From a checkpoint of a small mixture-of-experts model trained on Wikipedia: vocabulary 8947, 128 experts in each of 8 layers.
Below are experts of layer 3 (counted from 0) of a mixture-of-experts language model. Rows are named gate (a neuron's input weights, with its number), up (a neuron's input weights, with its number) and show model dimensions 0-255. Each number is 500 + 25 x the weight over its row's rms, rounded and kept within 0 to 999. Numbers have three digits each.
Before each expert's rows: "gets" lists some tokens that make up at least twice as much of what it gets as of all text. This comes from a sample of Wikipedia text that the model never trained on. Tokens count by the router's weight.

# expert 126
gets: " of", " the", "6", "L", "0", "5"
gate0:529464510514506546504468503509549525468470523451454502539486472494499511525488465516501489489492504501486509468498482489485515476566522487484537468523533565488513532465533524455477536468498479497548500482510493486495523490515544521484495510502496504514495488491501489477484512535508512455493502494486502461536519489453528482531535494521518444472479493484475535547478532517515455470523501514496500488506461468495466480549501440472484491481511535516463539530500511485569455499455459540515439472509530496504475533488497466510483495508506534499475530468518522498472522528523511523520500520467528525464515493484499485483509510517459518523518489464512518465502474523475497482516474527529529496502484456507513493475518535490493494525484497519494450458497513515519470514495469
up0:503496509522445502516506488509476510512550504555538490451540540517498496462484473518541495495491520484496490503511475479453511510495468540516537483482486473532524461501494450509531535498498501510472489508464537526508510491438495502478543478517509502450500498518470511563503475481524488521491516520472471523462505500496477522476477488482509505511503491497548465468484491512497519513496471512516522535498506512484476494485512505484529524537458461495486477510449512506519466547558546455469496522519487515549508487463469550464476490481507494468496485540439477491513514507474470485508490463431477527534521495442531479495503482465498492468476453496479492497481514493518496502424528491485485479507513499460472508510482497500524474463522499507495510487513513494489488497454491

# expert 18
gets: "0", "9", " media"
gate0:489523472499510462521521501493483489490519463498504545529491509512493456530508521473462458484509475476516487567535478530534467475511496517489540511458507506526490464474479486546530501538471485503545455537496484494518495484509483516535506499523476471489473442486461518480512475515539475499532513528481525494530456500517501478491458511529498505458534493510528470477504495488520493466477505451519488513491482493502484498508543463509461482482518490478500527519495471518512430545478475507505509459554497543490522509508488486527536485513509517520459466511462449517505503535501517503535447510485496502515493544485508482540479499515492516488465501526484519500496539517505480538513473470471517535509488423458521492515543485528456465507497464513516498491480501495546497507505463
up0:510486507514503535485501502528513510513500517517493494492500481505495525467478464497540502538482526492480507473463538479490554487489482487505474493534487501501494541507512499462438489459534503526460529474501512497486497512505544480496503509525552518533522537534511492536498552471452532508450505460520478511476533518504506516515523490513515481527463509482494532530504498486479506516503496529479504510495528511491534495488452521504528530493486479511498479468505545490469560481527514492486505539467508424506482490516504526459460516498493476444544512485534536501500502480486457505500534499501481492510492466511514524476522502478485495477517485477540509501513425472486501479473495536516510486454529565545434520471446527475534527509486557500472506501514500508474509476497539

# expert 43
gets: "-", "u", "ig", "ild", "ane", "re"
gate0:535461505527496535527485467502492511536547526494504504496469480454540527486519481517553461512499535470467496591492457456507481464490454491485507543501487510547524479518481486465490484503492505540561479499488502489500496504495463515517497497506486481508477475525515535517469510503497527446488460497550502508515463525535522471504497479500539475501468515473474473505526471518491504479479456520470464487488521468491515541501460493490477554489491475503540480526484466521478526528509501504529507489479511512484505460512492484509487544551484516468467467521547503488520470500483531502504491494507479483527516499495512514506473527513478526530477491486495463479494472584456523509476508464505452511496513516532525494500512552485491509492463524500475474499506503481482490539538500
up0:522481519473502526527477508535490505555550503468498493495438484445513521492528499496527469495522493481474504548512503479504500475528469485468497547479500501484524505523487478492485492472523493527558490526464495467517495503504451494521505516486500494490466469487515532518449499513507512457453435503534488536521436491517541487500515469479480475517482525498416453499496469511493471447482508533483493493502531475482531538493437495510502534532509512477524518519486443502490493500491497518530496485475519497468480470499487483491477517539474513466478470526518525496529471467483488493499482494498512499514463499510520484544457475515509522530483502480486476470490491555467533518453477489495461535495484525503530477465509534455461496509479507488491482483512521484499496524528478

# expert 59
gets: "ro", "o", "ra", "ice", "u", "e"
gate0:517502556510525533498497487524513441543523491506510497483507507496511467535521488541500506513499543470508481509487514472522509495480507487474543480495489518464514507565503516502519465546508501507451542462552485467515476487491503499496458490489516497549522485518492509569559531518501493495518465504525487510533505490475461499498485460492502506541497526517476506550540525524483502460496491571440502445505506478486545502490519529491509500442477496517527495510489530508498530505499469488489483505523468487480506550535518483475486527539467508520476516512509485475485484478556495504542518487467517512493500536461477514508506555509464476489510482508493483485511522511474526541474466552510498515489485480542470485462469499511493469504508505520451509478484478478522502466527470
up0:486550487513520481496531473528493469542526515526524469444493510468460495508489485567482481465534514483497501528502502470534482483471455451459503475454494522505489520525516501515504502518463525514499516515516502507515475494471480473518494485482507504512507528550534494550524505488492470494536501496495523516513488508520512537502506481501496534496496516521465442530529512481501532432525469534444486462501506506527526511499475522485558520509504480511540496505495533503513522547514481486499472545515483498487480527524471500484502511514501490558476487505485499471570476486511473491529500458454538515492499535489509530492494549527487451479510512494497460502487519498497497542475490498520474467461471498511513474487480512539476492495517540545441502509500465496523500543550477

# expert 41
gets: "0", " any", " no", " same", " total", " some"
gate0:495535471527441535479509496540519518515486518519514502491505522501521483510513518480510459498523520513476527511525464482475500520508453515497499550517459469514470468480501455478503495514451520500508477511501561520530485570506495491484529502508481471518466490491476496511481492509502512497501494464480525483505504503485540493512495507490516520510502464452552495513527490487515527498482515450533493533548538498507516468495516513528521532510496518523528439528458494475545554486509481506537510515483499510471470483503513522525507526425526506548521535488513537505499480461462461502512500535526490529482480520514519475550522511534491524487522519501443486489496480484460495513510509485525466482529466496459517492514483488453488529459508529533538537458490528506491540549496524
up0:502514454489454521500485506568505501542500516505503529499493499520508501517495507506498459491497524487443507510477488497475484479500470460495497549470487439504474478485502475505509486528488532494522501523511520565542481567490510478454498540480515484556490482505511508518504501515514523481543515493458527496513496493480533473512522530492497496509516470450553499504497532471542479486517513496515497510527518505488544474516488488553528507524505499482499437492494498500522518478506462509528506516457481467479488473480462546539517509438538469518497561490493492500514494499464442521525525538550473524509482491524537470515535470510472529469516489482467520494502485518479512483536503526482453456493492526455515456522484487473487510493506499511522515522503491503469538538509517

# expert 74
gets: "te", "ire", "ro", "re", "ex", "ou"
gate1:524521478529479499496521479466514528487512461525512452496528500504491541484502481503523521521528525489489547509503468480522470501470501495492514547553477499547525453492474486509539508501552494518513519515518497547495537473499509472501524522456498487483483525498514543425511505482510483466487474507523509500522497478501476541501480517520464542526503471514522503483502492471472539548487441469486499489490516491517499513512510481492425524515497516481428502505489504523457553523472486514511512498492524482512491497505519476475509474455490532463526523528501461522494500491501517455479488522485491532482509463464509465501522540474470490487493505495503526472494486463471512492551554528497522502573497501531483498535495519501515437523528506515513478506490489482531491544464463
up1:524498510536521530526519471466512511482533448493539500456509511448508543482549478524500478538535478435490528488477509496483505514461510500504514525534485488516470524532492497503529519535472466496520513478530527574558491476507501487499483505496527474512468505501512545447518501490511499483501473509537502534490486457488524500501493501476520549509510494485507528499475458507512498532447483503507508517481529513498526501501510498477504499510462516490478481498497508533514510509468583500490507513506456475453523494490505444496494499459480519461508509500548470487530498503474497483468496536507469501479457508513485481489484515527475543505500503534516506535497516505494525448526540529510491506525491494473489521520540495487479415526469520521457451494500520482506445499500467

# expert 30
gets: "4", "1", "0", "E", "8", "S"
gate0:538494539509463487513479448456522528501521468498559535512473506513528479517478471558498505488510486502498497484493400547484476512456464502490525514506468492486539482533475512463527502507473475480506491454557489494526493484493478505458482489487519590522506492494479519524499480527482491484536521501505508521551499544496457482517542457456505520513518544496465535509506508515444503479525521515496480527498467516479512489488494494491531494441479507536510496503474537533513519504497473465506462507487474491503485482558493486508513527517484479477490469492492490493500545489491487497490539502499537474488538506476514535473492529496538530469504489469512498509517502514532516533507541498548473472479505477489500501525524465512503541492476524522500534481490520483515487489526499
up0:520482532503474523511477486462489554522496464471523524514493447512464512495462482509491465510520519476493482507522490522535557514512528486507506495488496546561501496495522516502516509506476451522506529517518500465531508479504484551488506528545545496491560471536472541524471490520525498474507511502530471534534518504534458509484484516537477526515479504499456505500491519434505490507480508503482507499504473531506471507483488521479501518451457490511474562507465519494507511519459503500518443505540481512524517497537474518475507510505529533503496519480487519451437473530513522508489496520481505484459481521500480492572475520521518470514500508485503513527523516468488494523494501521457501545510478468504466492484491480525481521498496521570507514493496569527533508498473475

# expert 4
gets: "%", " all", "0", " million", " total", " %"
gate0:530507520472476530494527500486497506447528496474518495475507526466514520545488515493492451522510490512521486499539456486502534466529540488499495490514478517477493492466454502484503528495494510513484508531520488529473487524475474485501544517487528529453495459464507530468526463534499477462469493518483511508547476513510468481480525523521509469495504504502481462482469493520483497495520509519534481521507473521546467545507512494489510490513528546509501476533504500481507487494484498489505503482479487528500493504483501529473531541507510497445504445462463515505492508545463495478528480516445508493482526524530495451552457517514537513495533478534491506487489581485470457524555467463481499512475457480512512562486534484462515490521504474509518444507478473538501539523488475
up0:469522460475501494526503565518489499518458517479485514519480447491499487509513511483489523533514497491479502504468530512491501512515503515509503523459532518496508514460489487485516522474504449489522487506502508528505506487470510504500446524475500452530469557491452458478441510510473536493494502505456512462515478474517504503486473566502498515529504479513500567503477482539500483483479559520509471474474519496524535486508472512488484515520497496526497489516490482482536514550494457496480500461486456523466533450466511578519496503528485503480487533499545494509491523493468503520482472518528496466518484484469498524543519426525451516484495539505496440512504490537471519487477489498473496470547484499498535482540489508491504510491511511545515537472509530497474474495497495